From a checkpoint of a small mixture-of-experts model trained on Wikipedia: 7900 steps.
Below are experts of layer 4 (counted from 0) of a mixture-of-experts language model. Rows are named router (the router's row for the expert), up (a neuron's input weights, with its number) and show model dimensions 256-319. Each number is 500 + 40 x the weight over its row's rms, rounded and kept within 0 to 999. Numbers have three digits each.
After each expert's rows: a language model's description of what the expert responds to. This comes from a sample of Wikipedia text that the model never trained on.

# expert 57
router:554497468511536461475485562516504543524459566522570549532524505408505513461480517550507518538479577452485486531433454487501455491502456461495453559550546462442526549499466409531520551495504458
up0:564487499467530477484543498518475481460499510490550543496533540519592529446474484530471520458455503488506453494507513484510494515477573548478547548535483467478496514485525440451456553470536527
up1:438531493479514530481489475443450499450511494503528537465485521509517495457518582603472529484544546478537505504524479511488483499498502540598502477541588494563438493552506540418458510454421426
up2:516520473455494520492457462521534497509442493512499474497568482485483498490476497476427545494490517504482450502444514452531489559589524518493485563455484482514504574520431480561511511531519503
up3:481455511527522460507517551516489516481484426547501537508515539474478503489497474529488503548489465460481527447542540505553489483477586453526495541494505457504506469506410470573502513523505456
up4:486456517472487563474494478470458444475511505481619456510530456490546475498515481479557448510516426472512544445445499490492425481478483514478539519445493415511528525503478514506451531477457509
up5:491539512464452442445485565511553505508511498473516457440493519543463595550550458558547540437503546521533455501481520554516461528412497491506534482521517476483479417483524501509582500500516541
up6:489532450497487470473480475484554585500556487417521449453568577528513563530334515444521512570493490490506522425521486465572549478554509535462532565470528494488478553529460494449595526453490445
up7:473446454509510453458553566544487537558482526506502559511505467504506533473515447463482511536536513490451450492500459469488422476496479453448494582533544511453488426524508449494548491472508456
Units and table pipes. Unit words after numbers, like km, miles, ft, kg, million, meter, mph, plus table pipes and closing parentheses.

# expert 37
router:510444479470494467472578519510530511502535562508501452519496524467516500442485500527578526502453493473489484582450451532447539542506487507503515443572540446552564523473473475508503558496553480
up0:443543500382469505509522479519512554562431516521461556465474514507517487523524516497497501526478553455503400522509526493556501468498443552515485536511499517483517536471506534582483567461548542
up1:394527527515503475431515484501539537457470459509507428560484473401524512456492498543440542496522462502462481503443481486486536468485479472542515530529545423471467491515464495407522501462509496
up2:453426529428498405494502527491506560497517495545479462475519491566538506520539610540498490478483459535532509464519521512503550462510518517512499553553460464461510501548422478546541505524472501
up3:473426510472455474519541467439479509533538554470555460502532473540521487498508526518541524538452500489513499470436480531445517408566492521491498476480455494459484451468533523486502479477523513
up4:477441506464494481479400469547506443492502543520539389466484565402533513520488515463496480535551514526521464544500506454504468581500525443561506486470529465544533494513474447464514493528431465
up5:515491531501501492525517546557499432535492463513503489522513502501507489482431531426549552448493481481489453547502503472460464510467477512528481432519513493514520474522467465563584517407468520
up6:534482477475528454494492505419496478528499526507553505471449533502476527501439523514564505521568487540512485565504529530489480465453454515595510472489515528497516504441533499538495527485442446
up7:449464486520527517478536461463433497466580520503518552507526553460504466475473539483493475533477507485447539488457486509434480476435547559456559459445519502488453489466531447456544430535452498
Prepositions after nouns. Prepositions after nouns, verbs or adjectives, chiefly of, to, in, plus out, into, up, against, as in one of, likely to.

# expert 46
router:509450432484599450481519570552569472467520534565519437501498502454542519452452556563533503441477533470474521525506465517476507489532449463537526524501492488493531532538513467544487487514509528
up0:449512498503455510524513622564444522515482505483460535558516536486504548508508538470520423506470531466474575546529571484466535481488490545493509479428469497461546443474463450458512517448535496
up1:490572564491451496508504494477431525465477551537548535538516430459536533489564470509511487514532462552492540445497530520535486522492525571494533543509570502467482541523456451534520424572490486
up2:453510479479471509512530525518453477612497570571491520540500502556543508414534491623478466520485524458503532469511487538520588471491532445528563492515453523475592491552503553479559488522576546
up3:552502519484489478535532472487555466438536484495532522508438571546505554568466556463526491515462522449504504433484489514490503510504499501519518497502465511464511515578407539441470484554471506
up4:511490527600504526511518515473556510475478545521470469488520423503450505516470507524538547527558508487491525514461515536490508537565500460527510575506443492452555522564494489519488443486459475
up5:507471477563569506511432569475524485477520544540443535501506527500388505506389484564483517503541521509448494534509505552537505486503444554521530547550435461500534452499562532468551466494448487
up6:491525558454570478510438571522535490471449470565457532498474489470516541526493470549510506501499528495546482506471480504538530521444454574503514522543437586456470457490434454475554448565591475
up7:503530398526477474527519486537550572501526489510462486486460468478477547490520454590506485516521529468457465497547484589511528443486524498492484495545569541539456542539494501528478470555489528
Section headings. Wikipedia section heading markers and heading words, table header rows, and the first word after a heading, such as ==, History, Plot, Format.

# expert 41
router:475495472489493472478543523461505516477506524466530498476516535486446539485508552577532498486511486487532440508498449477480500467472477499474563579550507495537509512527464478529518557464557470
up0:459522524471543430448509498471518507518440575456432553501537513511487496551488518561459467531465533427543471466519527475466489514545468431487561542541518549506542485561434486567540508479418466
up1:450538533544518509518415483388479605503480536524522507479507508545498469527502487566434482513516442500565515506497503519447565472507509550502566566524545500607503518479476503486451484474505447
up2:495517441469550476474542524482492543538568474499488563465590475458425465503534467541503475454541478571492465480512475476492539556462438541456501473524497531531548571491510554518507488517548533
up3:516484469456520496473564528523523438457551524481517498453542501519538498522519515546540475484447544520492542520449455510473513485429487499494482563478491450443554536579498521486546457508508523
up4:511505552481524520553519605502458449531479519469494434497552470496551481518454557567449502462508469539500528561518447487498484486474402479468561460449520446517575554490477454491559505493473486
up5:484500516465554541496471472516442448526460503515523540464410486530434494419490513496519554511507491552479479492542568519488541439482485439467466510453427448462541473564509540534517500522568542
up6:529512535471427531486522442404558522442522503479489395540535570472502468528408445492522478508463453551550511497507523445528531529503480570616486450529497505471476540490553469504532589529520500
up7:504447499543495476473487541474500454505474502516519490465507499494442532493551485514465605495548393571534493485498486505559418435416489570512520470504526481442410459596462503470497430472494509
Apostrophes and name fragments. Apostrophes and short letter pieces inside proper names and words, such as Mu'in, Hus, Bros, Sper-andio, Qur'ans.

# expert 5
router:466527460494538430478504521556514563433548543528551508438552524509530490427526522552498597476521548440474482505493487533446476472561490537524446491538523500505533521525489406570477547489545501
up0:442519507493544521495517564574529507515437499586519488476442520463496528525511491544521441506521504470493500517544448514498503517504491508599513555513554532504500426447524532546512515480492414
up1:467536558535536543517548415504480473503555455513574461457472505464468596618525503516523473443431461523499491534525475485491481545518471462589433485452543487641546544494504493498452511512529497
up2:521441503477436486498547556529499522430520510520522570488575532497513443433527438484465595490522541530465515490463550533468423555464528537538466431559525506472460510462527452527512517472510493
up3:501471495526548504474553552492470506433524457528517499516560487516492483479500483532500493514518469448446510493448444520492489443454546457446477514526457513543552494456511478453477503518427461
up4:521482459521502500514518476523501469534471577513455435436540473487480512458478473499481455545527461486475534480449503534546473516579481501548515517505460463502510527491510513475408497524503511
up5:491444479460433443511496484531442524470522566452528505472516490478449498586500535442493489494533469508499549561543439495493498477467528418502579482534578447454510526488475494548597493545454534
up6:533469438370482510476527530496539576521511436533447496461553570489524507535467541571493520519485541562518447497474510580546469513507438571525440556512479450519493475471501467516499548529488518
up7:441548500553509453438456544492359461498482544481504545484519455485484578528456534544533509429451473477536479526523498488474513452431508435483482455535513516552492496511438524579489539421508510
Infobox and table structure. Line breaks, dashes, pipes and field labels in infoboxes, tables and lists, such as Genus, Species, Length, Coordinates, Preceded.

# expert 51
router:429529491483568416470461506546554501432545542514595518471490540465507585474467514517460532436449533469526484539468529494506519553468421491499545538554554494490561560552538426503573510497562523
up0:497512470563440405507506527532513544485503589514574540462510506493466463570488520498457463495469512445588552509473549620540453466417497547538506495443514468506571534451545477468482539508519526
up1:496466502483512490582490457496574469500545574565509505542544536503534520498453600470533531542502553534381542523468517555532486463554507470532517554478519460508461476594500508507492460495550508
up2:495429495488514451492503504501446556471567596511542481475483500466521526518474487447534491445488442417561509450450505542470552464503553504441549482547576514523491498495536531502467548540528470
up3:505564527432512474527530453566431553504460469509486588501405504451493476527467458517502498485508535470483534626535497494479479457480489522487468510552457496526476537511544548502550496530487511
up4:512442527600498451476429478465510431513485593550561485546542484463469452518527485540501475548465488567516469560453500463509503520452506467544559467533528515513537431517561488509466466532494428
up5:481569519436584467573544520514568447422493484496562449476431477527561510431537459541491521485527549469541514552547468496544459531421497445508497530546485529558482471518555487486544518535569540
up6:471528496473489436512505509520488529525483446568550509433537426437564525489493463546478577554495528583490463536522512567490581457577429533485501514465534491522494584481539471489484481509530436
up7:486500518491455507424486528508434508534465514500524531473449433490528475519498548525515517620456535486587485562460513477497536487522464490542497547498472505461522475615500487536538520459464495
Table numbers. Standalone small numbers in tables, scores and lists, often between pipes, such as 1, 12, 57, and vote counts.

# expert 11
router:542552504464486398451479562505602569449507559476533499480529493496507548503528518528548516499495524478479465533444432492447497527447489465463537544540539492496560552510536448476552556482466535
up0:466414477548488533484489505483486466501456474454568578517523467488611521488528488446495434483474446571497529539426508471453507494532488476446571543503513535481438525503488481446441540526522499
up1:431485506514485496545529527491467479448489505413517442542435492518523524440519492513464489444462444484531532474450474500432464394470539477507505560517551555498565435557507495469531467521475527
up2:490561385514491522501542497523500539396506548547503490463544459471490432464552474575543545465468489554486478501437470562427476505475505525498556539571518470458530500475449509525482476484554507
up3:474529481499476535460546476505463498414539411533417474463517470580539430495548478474513496501505486540470508551552447490480524483504586547419480462547524536513476604534481491471471542520462506
up4:472529501510542455494524487458553422488421539548507523499510555469524506461519445537533564501506522485533453520439550555473404400492496424530542516482596405473546547565518483523435474501433519
up5:501582489502550480489566542544572455471444524460536549545453420472525537519486496541487553526485544528527518451422500552474546517465485458509455526501473365469528551485500470554482491571489575
up6:517474450432464482437564506482530502553480507464504501469542495539531570495357411502519460458509509559448511465491488529456470511490488461518546519514491540502485467558500538526501501546530501
up7:515522487510465427505502553465547426529490504492558508560526476538529593500536465473510540574477524424508483482543467517561450458494553479483475527456450507498498440499485349511526474537471510
Digits inside numbers. Digit pieces after the first digit of a number in statistics, populations, percentages and measurements, such as 3,171, 2.5%, 825 m/s.

# expert 63
router:523493500440521489516503527504534514468459534580532433514527533425557533439510534566595513477479527496524533530506448550513547551506443468520498580535503501508507500481509518543471539518528530
up0:445484495477482541536521526428536453533529534564513497513543524435541492513515540518524437460468461474561471475443550469461491511480585529520527528535493507538558510484471527492468546379515470
up1:430496531437509533462412500557503430396486499507479496544509471559468497472528563498509558470546586516532550475503511555464503449546542559585529531474502513532465407523514521513494535510516449
up2:541446451468420526481510538574535527541435542531455450473559554499465448548606545530470478508480405512444537437478511484497458456448467542468536551480558544425550519493506459487506483508506428
up3:552547536456479475478492544509558537538472560504566485508492444562448500559520514507543537465492482487573438538530506532566565467470522517518535522483460503399490503467476475449495527441491504
up4:543500530492454407549506553507501441521487451547460475509473518410473483501450505520535527466547533484528475558473447565525551561462497380530483464569462534510452512491527501437517508492432519
up5:493504498438602531525477485576537459447427502429476439506533516490493497496503473506433521479479471502497466419462534544552524527501509411533499587484559499484616492516487487507579480539489465
up6:473506440457581584546513557484527479497494500483491547401485533408499524466524464524579468520456546515600459544412500568546570465455497506539526555525474510520504468493524519528513504511554508
up7:531490493513541581494462468434550542522595534518453493544520511497502524460523528548480492505509549452552513502513525577517464437506510550595509520514520404548503518520442532529503492534552560
Prepositions after content words. Prepositions like of, to, on, from following nouns or verbs in expository prose, plus suffixes like -ion, -ism, and words like especially, including.

# expert 24
router:539444488481587456483457536531569513482514509514533514473606555489489510445522523528515510510432511497450527547479453519489498547475489451502516538512556509523537540515479423520458514546508517
up0:566501532504593437499495534508484542488508508433472564531500564533539448532500518405526505502505544469520510457448577575483464452481523529438543571504593506456482492497462447577492508506520493
up1:543475490445456549519492509469517506450510526520464531422462514510480525491476499443499509486504458452567481522541451488416483479493418470476518559469517413480481593477441421475469504458476493
up2:511478403473436490488530529544503531578504543548524467495499530548539542473503506511447529460502509541467463527475513483497513488507456515497451451440484500476477503503519458490467479483504424
up3:519524483508573506490513498511564485501499514488507407507468459439533503474460538503524484445477522532441513518511501480441528468451566475571522447556477481558494486459542509392476440557491482
up4:481503608519541477479558506479589453467569512431540540473493491509568453437529490559555521514472525560519496525478472479521506473484422495554536551508534453508491484519536499458420472552506558
up5:455467360459501546475440438517548512499462519444509493461462469558465537452510488492593456398412477526495521478504541502478477470434483438512528601534461475476544518546507478441581528535474477
up6:482478508493562415481447550474481495571546487533476498454513478468511565546545518479531568497548472550552509582507555398514455490487449526544445570611463556530508531491468518579569502628501411
up7:492471502564430439478475476541508531577504542465479511478545471475515467507477482501514509564458499491437492503552468375518557513502454524496542575459540530546534454457525492568546500506499550
List bullets and dashes. Hyphens starting infobox or list lines (Position:, Kingdom:, Past members:), section markers like == and =, and hyphens inside compounds like non-title.

# expert 38
router:442535507513585498512523527486560540545573499562542516449550527524513554474461575521477513450451561402410522561455558527471489492516505507483487489551570490452562523509556446507505503504501527
up0:484426590421464498510460473538468536478490519514551533492496462498429546478483569500529499445534493454475509535493534532486477498466502487560529438474502569414539504477525504490488481539526512
up1:372483537539441499465507451541483423434487455494486490471509507499452475548455533473477464511466458510521487512518522510475461436507544477539473531469578448484546421456479482560448529454535446
up2:473479395458484520501536532503495506460563559541500534513620587566505483454550490512479579561449461497512541507506528515507476490535543555447485548509492544457454460469532528563486586504499491
up3:528499403503442444437475469482434466488503419535401396503547464552525488596488522509508426512432525533470497514525547509510530481445468462511479541466477570528530518543506493514472528490486512
up4:501532498445485482492542495482501516492507500518494486498467477572504590530487515510541545498473460512509505546435468528532434511518496508525484495595489427411516470468451473481479521544485550
up5:510529489471537483473518528537502524486582521496530477508428452551451503531523495490485546492478501476548490578427421429435458452454497505510476539537521460467569511551503517510572487509423542
up6:500487518450425473508515502533520516529496473510408498422510469501499497529450438522481511470515499492488525516495459499543489532529456482519517598554538526474576566496458450507544511516516503
up7:553549526533525483439497563474519579553520506529552439525472486491465520549489479578561570550510506492444478548467516568502518485462499562479554480518531419477454509545484427463514510415456509
List and citation fragments. Tokens in structured lists, taxonomy authorities, database entries and vote tables, often after a pipe, colon or dash: ex, Total, uk, pp.

# expert 4
router:448484465494575495518549500521565529434533522536554506466538553434494539484472480551534505512482531475444503542422466502501531512529463532477514532566521529507516565478483449521519515497544510
up0:431474539471470457467510456497512509522505527507514540502530458518493429506470485457477434502500519540515483576456593463478515489564524499492483558495516494517549440518514480555494539535475471
up1:434508474523463527522488481427433496453487441501505396406516547485551551501504522456459485547416449453459545500427540433476492451518432526511454518500529487529513545558497517425512517527464537
up2:472507475557492463478448548541503589485568533539554450529557494471445457507555520512476556437531487597503485503452484460539418498503534482480501496527539430451485519469522541499532538466520552
up3:448491521465511511484513459594512455538451522483433478498542391482499556520468494429510460514461520519482524474541415496500421443540575496547485500501506547511539464542495477481463427478527457
up4:536492533502514482498552494511518445501491524534490419538450508481497503538458474489539455527472514509531506564449527513535432533509498467519459568485518529476481562477506582522458493582453501
up5:490492518472454464438516538510456488551443487508457533467498538492483540469530475491510551494510519543446484519468566532473511475449494495513531528485453539487430457445489429506488445463561483
up6:439505419507547590522534464549535512478495490465501499460501521450451510535408489481554494491532522524475469451561454465528517509434418573477460533571494520517491548524482497533547492511535536
up7:485475498532499436541497581509561504557510542476534551406518506515497487513507495554529538500517474561497459542526505473456492511526444497450551560499520500492408514447480492511507458535558515
Common noun heads. Common nouns or noun endings closing a noun phrase, often before a plural s or comma, such as outfit, team, selection, scorer.

# expert 59
router:487516438449519480485599507480491502462530549519528511521536556454564484493527550534565545462498534484506482579485441518479468538559450475482514513469530441528551498493450453531496523491487482
up0:480479543446526516452502559490467464494467513566536469508476535388496521552535473501581527546524504475540517521509520545458480509481508449483497510473560536559543485489463500503475441477498444
up1:514483533470407496504471501480487497384507453538466493513502434561481548513467527504459557563504473540537495493508487531485480465569518549498552446482564450530472520518500441536516453525465442
up2:525464462448497481535472505402526493471531498491497476539491467510591516523500565484548511507415511522488507495419477561472452523551471490450453471477506457449504515486481488509550510515493415
up3:477455474538581463513574506517505488460456482479527498531414445505501494518427509527539496514494469430387560488442434491458425531467527567493465607519503502507499556577552526454453524509510482
up4:533504520484545491525491557518458464518507547516566503589564515493481507509561482429481500526485463505516565459481552509459472436450461484452536550471518492537554579429477489459484466541460570
up5:512490501497476539474503584472451491491597478549515503438502490425481530445562516482474527429540528480522490527513528522461658562497488550494496534538523474507473473498469503466620502527450518
up6:515501416502529487510542469476452517580479543493415515457470513468559509487510486467424548505506471447538501539500504490461504489446429518468513497493532508527533430471525520484540521446515530
up7:554432439457523481538511497512538537547519501522492498516517491529514542496495490549470493517485439522529500613535480476504482452491541518509463462461451430461417512580397545528449524587431536
Clause-introducing conjunctions. Subordinating words starting clauses, often after commas, in technical or narrative prose, such as where, when, which, although, after.

# expert 18
router:491440481440568473456475494531503510520515504558565499460514582487496454433530566548505570487414534495512501557510491552445517501516486492503543546520587494460516564482472449544520502490456487
up0:571481458568472503578465531528548606545502575523621568502534525479521571417482519573460527554486522464506496498561537562447537519476502499509511539532514475493533458529484484512507509599543575
up1:513524527464480510491514512523537492451512484532502459477469502492553524478577497497491508542516480486504453469565436563493531502511528498523460516569550471508467513494485448513527486404489510
up2:495515444498531559527542501475481461550599574537480499540582477455541407597486493427407496482431470503492530561484494543472446495500525500496552502493527467463499575486503524501461517459535494
up3:503568473504497527526489438574471449518471468547535479517467476519451547545473568538549488454520469576445525538545464492549484506502450463500493527499505486421463559563419506499525398540435518
up4:455471491428504539492521451508521520514497523438585497456526485472467609471569503424437506481453421501529559579446521545417543495452485453446464536531515505514484500504463447500494484486529526
up5:468529506493554480472493521472511531512500535549436472542485510513484536510514486534458532473449532485393488527518483503470478448496484496554548521540504433506438499490447497483479444449494473
up6:516531441474507525519514505517465508481417460539405515496522522339511559501478474522496454491469499528527455480488490531471595386491518467488453558487483574459496555457520570529518534486577433
up7:467514466496536429484510543526443443506498531457477507485509476556475514454528527515516531499457494518607511541585535471473510526433485526488504546541551554491525471549452478493496456558461506
Table row boundaries. Pipe characters, line breaks and separator rows of sports, election and awards tables, plus header words like Candidate, Turnout, Date.

# expert 14
router:522488501467523470452512534477523475510483545525549524474537560488541513477493528501486504497453523441476502490451484478509563482487474495455484549528579521556508596547420483510463519539533453
up0:560508507460570547438522452510504545518463513504512489577389467512533497445514492506517530484441507552526520496546494454514465465469582441525543538520574516546520590496514546555444583495488464
up1:487519534584480517565471437556489505527401473483443504467524538497496524536553465453509481518499465581520573493507489591551445535490516543488495512519529546536528562501487517512454470479581513
up2:507476464519488607558513554476535524611519508516507461480470447474537473514498469463511536447447558531456546493522526462376481490522568506499489529501489460469491533504434517471531544447561482
up3:524513527453493493534484536555439496524471521471535528599507451491555480462447520526559499406481505531474500468459505549445528496490531469576490537500434466497462446495438500486458506465503492
up4:471525437478535529508484493526599441516495478421545454545518503528538560467467420494525410467489545495511496466453502425530504435481514523460486488531523491476457609545503520465455406478521543
up5:516484522546559523485536463470519506446445624454448489507447526540482523526503463465474449491465502522402498487510510500527519474422491486495562476465498511417520469442431499592497491542450435
up6:491500460458525467476523496505467486478502540541511549428519510494536514395483505586455466567553481510589483466474462515586574477518407477490508496475535526498456544475487535504497562486496492
up7:473459487506466509547496512450500515441488525480527479497472524539511547557558505508552531501535448475529578551519482521578473513438515547497488492437506547561479495550537509473480516463482540
Articles and adjectives before nouns. Indefinite articles, number words and adjectives like public, local, political, often in election text; also N in coordinates.

# expert 28
router:490474485469486456417508509533476477463510519510548507483494551466568502456500517520529510487416517452450470554427472493439550503442474466502511528510555496533515517517548464509506541501473467
up0:503484532452513445433505459492489459553511498449542549496442445557526504490515535533484526506466475495475529481533552488472496523415570420435525523479506505511521499509543491495521594429515525
up1:580627479521465549506524460536521647444517442488510538512510552475506529481461464515556474469463462526522437417506481504473493390475516472516561497511465528532523537539543498498373500508506478
up2:489470499487434486502511556486413522490555546502475495427541538578521414499570550470493542500459491468465556516485430547465516560431569526517488420478486478451608472493553468458532600499454499
up3:595487515483476449496452441553463478502560546524509552485442459465455517474553517517458489527478522481398474569536524583561505438512501472528473468518497595472540513462533478494494483465533472
up4:517411493517541513480516509412582463506528505500474513449555502482506433465505518480504526517450478565453486439418511533541452436527562459562447464479541443574472461523527466461494490431507514
up5:510463543500521481397510455511555514496460496499521533503460480590538517500422503503491482534504514477429589578504480508497495489452482429515484512503546472442596555508506449484527486489459461
up6:487487481454531436484516500467509486535421410578437533430495566505505479521503460565511501475443523526586486534464481523489449558451494477485528520512519468432475447504525477465564484487478487
up7:537418464499500494457488511551542438528457516482513527483424497491541585478546500505544475478501522470493539526550507506495476501511546517458483504532568500579501450501534465516433531532444472
Proper name starts. First word or first piece of proper names of people, bands and places, often after pipes or commas, such as Robert, Aero, Dark.

# expert 30
router:456513445515505457477556521481581531465514551476577498441585607374480502482495499506493490477423468510521483559521528501451518546490499518465544543544535431515519560475494493500563511435519474
up0:478482536469455447455526434498547502519495507473561549491506471507471487467519483468495464479513512446497469544514523469488437501481434471501570526548594460491523496500516482542455623448530568
up1:438548502462474461477496492430578472465437502501535484492502568489441434514539550508454503443520515493535505456431465554493486449447486473479503510527580418508518541602475532488560517439492417
up2:572504523546479487503521509510562583500550622557571530405564540482510460472504518507526541505465467518479480543556561463508504475457456524506549554520456454450492519473514452507481490514524555
up3:579502487497548505472494494457524536528535569564499460448565480521496473469465461534593414421482509533519518473473494544529479513537513436523508502541420528518521527505456537515526506475420488
up4:473525530525503461478539538459568472503539494496529498478492454425484485505505457453493522514435434507512481526450465493451500535465568539517550485449508424536532524478466530521490556437434498
up5:530395522464526535532547438523549493436497484523536504524467522539512501537443487524521487451475521514516543547509559550489489548477525535562431485517524388452549491394523483521494477508500587
up6:532491410475473471545497506408527531565526473523462439477495512471465515448451426471498542559486508584494477486523542496554560507560426533547602556546477489461542502453546462439535521491540457
up7:510504522442474486493530516538476503508446503493534536477494456535506500505498502534513510485512485579429480477497428561417517491483559491498450564521471480461495594497500482463493499454466525
Clause linkers and scores. Connectives after a phrase such as due, because, since, meaning, however, tennis set scores like 6–3, and heading markers like ===.

# expert 40
router:487482513522551502449492528512543560545498538529544437492554518499506545439493586515427536560474550430443484518542473583477566495475469521431477523585495482484574555516482455581476507553508475
up0:477462496452462511496537482468526470542489549504518474469507508490515556451481425488500561486439580514428519442467465496502505518509460426444541441548492560485487517424497496538423475438515531
up1:456517516501504449557446546438516493514434528450505460502505554540496579506470457488458510475493488475482512497516451417471528560584549504507509510518536528492561498514461504510506486503495484
up2:518515520489490510565544507572408524566546446548494573465550456491531496447544480493523472503505477541486571466500508491482460497549568544549565538443520482488451560513525458470482518478509435
up3:542498515412534525434476527482501473495493534509496522507496522458459454450510473476517530541531484476482536537553473491456497514491568466484419473518524466448524446490532480500492496513525412
up4:473502552518555440445587531533543440554522556528472487444530473498513438566486545465462462482549475554497533470460492501532457519485484544560491418552508505473544471521486429578511515511479493
up5:549470473486473529450501494543481453570533591480476526527497507557448460486462489471492560548492489389431532447464539555433538432441512496479556494495444444495494436496385433588485496549489512
up6:490459517505532526502539442500466501487452535543503551497465521473493498469437453497519480500530547579478479508516575507499493484519484467496553458539563546452481478489549397505491495519556529
up7:438521477501459503495512566532472456598482486527497524498463453466481556517518538530417559521455551442482552517471588477477529504520540556446465512435512481493501441525475493508541441516534522
Physical description words. Concrete nouns, adjectives and word endings in nature, species and physical descriptions, such as water, small, river, sugar cane, stripe.

# expert 42
router:518492478435564469438542521450536597495558522479550526462500513469520528427451530526568569481423539445533498530482452468460551490532548480501515571541585474494526550532481512509520518516463454
up0:517483499454525516460536517536553493517461519457519523557424563501557499502483531476570526446471536456500469535538488510501492455554544492532567536490518520496514534532586523566510565453548536
up1:475486555457531522448515522506454420505526503555532495442510566483513514465522474499494579538460520576517535465433445444381451510528470430509522491516536447596474550535549499458487452414530447
up2:491481499418503432435478467488497517549483511445573516408540524556477511520503462544423504502492521515519525477577519413501499462469524485524489468528538492481481496474533495537487523486572522
up3:486486480497497526490550427543475523494482484467492454438529499534514485539441511494519478547502499541478417530517531442502518503563591450483485542477570501437497435509491502514475464574497428
up4:455450547512535522519513546493489471476507506534525488468466531443545440503515514525564550506466500506511547423428462563500549512569480533433537576485556491505533541566480480499431525478431480
up5:617591512511457428515500442527542500450541532523569519472511508560481484519456462476457600399448529468473419498484489567482514516412529358529531556490483522436502536593499519548389552539530535
up6:477499449524530518435496411512484550454516424491461479403496476491526516497448447509524481529470444514563493496447442511494520507457537494551447480495540510557467547532519536567537478532430521
up7:491446492502511526487499433488471476493586521532559520413606517448548548471502472513551393516415566468495531572404509540524511533446554526426479507507452503506486527553522478616563449511458458
Numbers, dates and units. Digits, year ranges and date pieces in tables and infoboxes, such as –19, 2008, present, and units like ft, m, %.

# expert 17
router:529527529499566484521523493425541522467552577483513437515535515510509518490474553506509544507400544427495477529457472555505546497521445500483486566535506464488540524524478472578495494493516523
up0:468547516523509396567462494515414487493443538525504485444521454568481452503539479527427532511521453453452476529497522552544513508512470505437570521566563502481555481483540495533492520579537511
up1:459478522536451441475446477479476437468549576534488453508476463513483477438520472460460511486437499485462513481489538454468421498484458516465530471474534432599479529487532566540448420493518449
up2:527509481470486503505452487475520534501515545504525500454540484535480476400538547504536508528507584453567511500484539585572481492503471520466483517473536471430528440505525524559490433513492508
up3:510514507447524484539564547534473430462499453542577482518468491526515503530432539505558509437515467547465532482476503479513447441485447393473446566465472513527497573476462594490478514446460514
up4:486526561487512451541519484493596472499473477477549540459484514508446539414515490505497485490449550509529450508460556527521449522477478469527584471480536503426463465512509485493540570546481526
up5:529406507472505495524491494476481511501492532466535567462417420471484512453445522512481540487505569475425443491523529526502463442438470507478464517565487421465564392565482507557594480534467480
up6:520543496459525553548501529469558516467500458562485472493488557408467443526521488491521539471459456518648437531471538452483511427483539495491443549518468579484428531450462478548460535544521477
up7:505525512476529501456571468478528499489466586483414525505471473538489489514451475503485514531454566485468455478501406450533477474536458442448506546539495529515487552529522489540506484447471511
Years in biographies. Four-digit years in prose, filmographies, tables and lifespans, such as 2016, 1949, 1932–1982, plus some list dashes in biographical entries.

# expert 50
router:461538439507493487423525533579471541491494544553563531459539518489561516465577477547526511447488567518489500520492483496512543510478461479529563523574550483550537548460556502554520584479486504
up0:483459500448474491466498467439464476503494470508483481509523503433496549481534528457479491492489529417448467501507533516496523488522484534501534530571547482534563459466517518525466577482575498
up1:472476483494433505437517470508461491495484545544474577469490498486555503451586476486534494534497458519426494511466472458475509488476471465471462554458503485543438506528495469508445512466544409
up2:489501433472502555521492533528516572588551490488452497513520584490463497498544434551525492530499546482494478443515455474539533555519528476396455510469491436521512487583482510443474510449508458
up3:480521491513506440449564514490557530519558468512524503517532465498577491527500426541541515555567479498469406479523457505482500487543449445614530494553547508476477517513544481498476555477494475
up4:439492542453541456469479513504486470516503543474542486483557511457477527498516481544465508568507481560501500486486490553511479446461538505451470430539422444441497518478526472460487535434454475
up5:442482503525474519480491546491505509515425455504536436499538581552564559429440515544479499449525514492521453518493521541503522526435455479577500519503545354523556497546499493580599446507564576
up6:501478487422514504458532485476514494444495482552424476486510445542463478502516487499543500560555442478445524498466498431555504511469521512414477539483507541535475535523535477487540519573467490
up7:505529522533495427427547579473488512446470569499480548505605463542515511565471478515516526553537526572523512501518442598471571527516592484507524524440462519557505455499453439553503481518449459
Title-opening words. First word after The or a quote in titles of works and names: Little, New, Best, Los, La, Two.

# expert 25
router:471552500497494482505470619530517515511506541514537436442535493509578512483478533504513495437489588474482535525439389539495515529484498477460469545497583437472524541482476456495499511510538496
up0:534510489495485541512427451491486510514557573505467576498539517460503601506528455410509521529415529453506475520509402495516552474583469479442511458413529450530476577542578545487416578542523464
up1:569433501524500470544495506524449473518539473501549507489473467521519444456559478480482510450492472508507591489461499547445532467464514577528497435489527468483505493583532553515518504457537511
up2:537490442449510483497465492563509541527547486561482464458480540466552487435504513526465551551485484511497588461504503492493549497456544559462509474492498469446472488470466555468522494487477472
up3:494495481483508520565561519488486483489562514500553420467480471551488409504455484400517489451495499450483468462477502462498524518493513520494490535510578497536509480550455570506501464508403521
up4:447548568488484509473453459433458504498591534469488515535466460439577533527478487464462533552497506504459500454442469538416552432425469506468493542515490511444484491533571490491460467540491455
up5:459551579498492534489494523506475501523506557496525488470462440549435524557490473477484529469508528495442520540480518456471540535430435526559527521589541494455469446553446551464565487464504540
up6:445492479561505448484564527587516420485508491454505497484449512457495526505420490542491483465461545486573496520466483481564513535498518508548499633478458517532505423539523532471518527504578465
up7:506441444527474455521397515474472480530539543506488556533496486474463458565499499517418583505431497481445593465510565511512497526444555498451510534473487497525524486486450437473511527528519476
Quantifiers and comparatives. Quantity and degree words in running prose such as more, several, two, other, as, most, plus following years and of.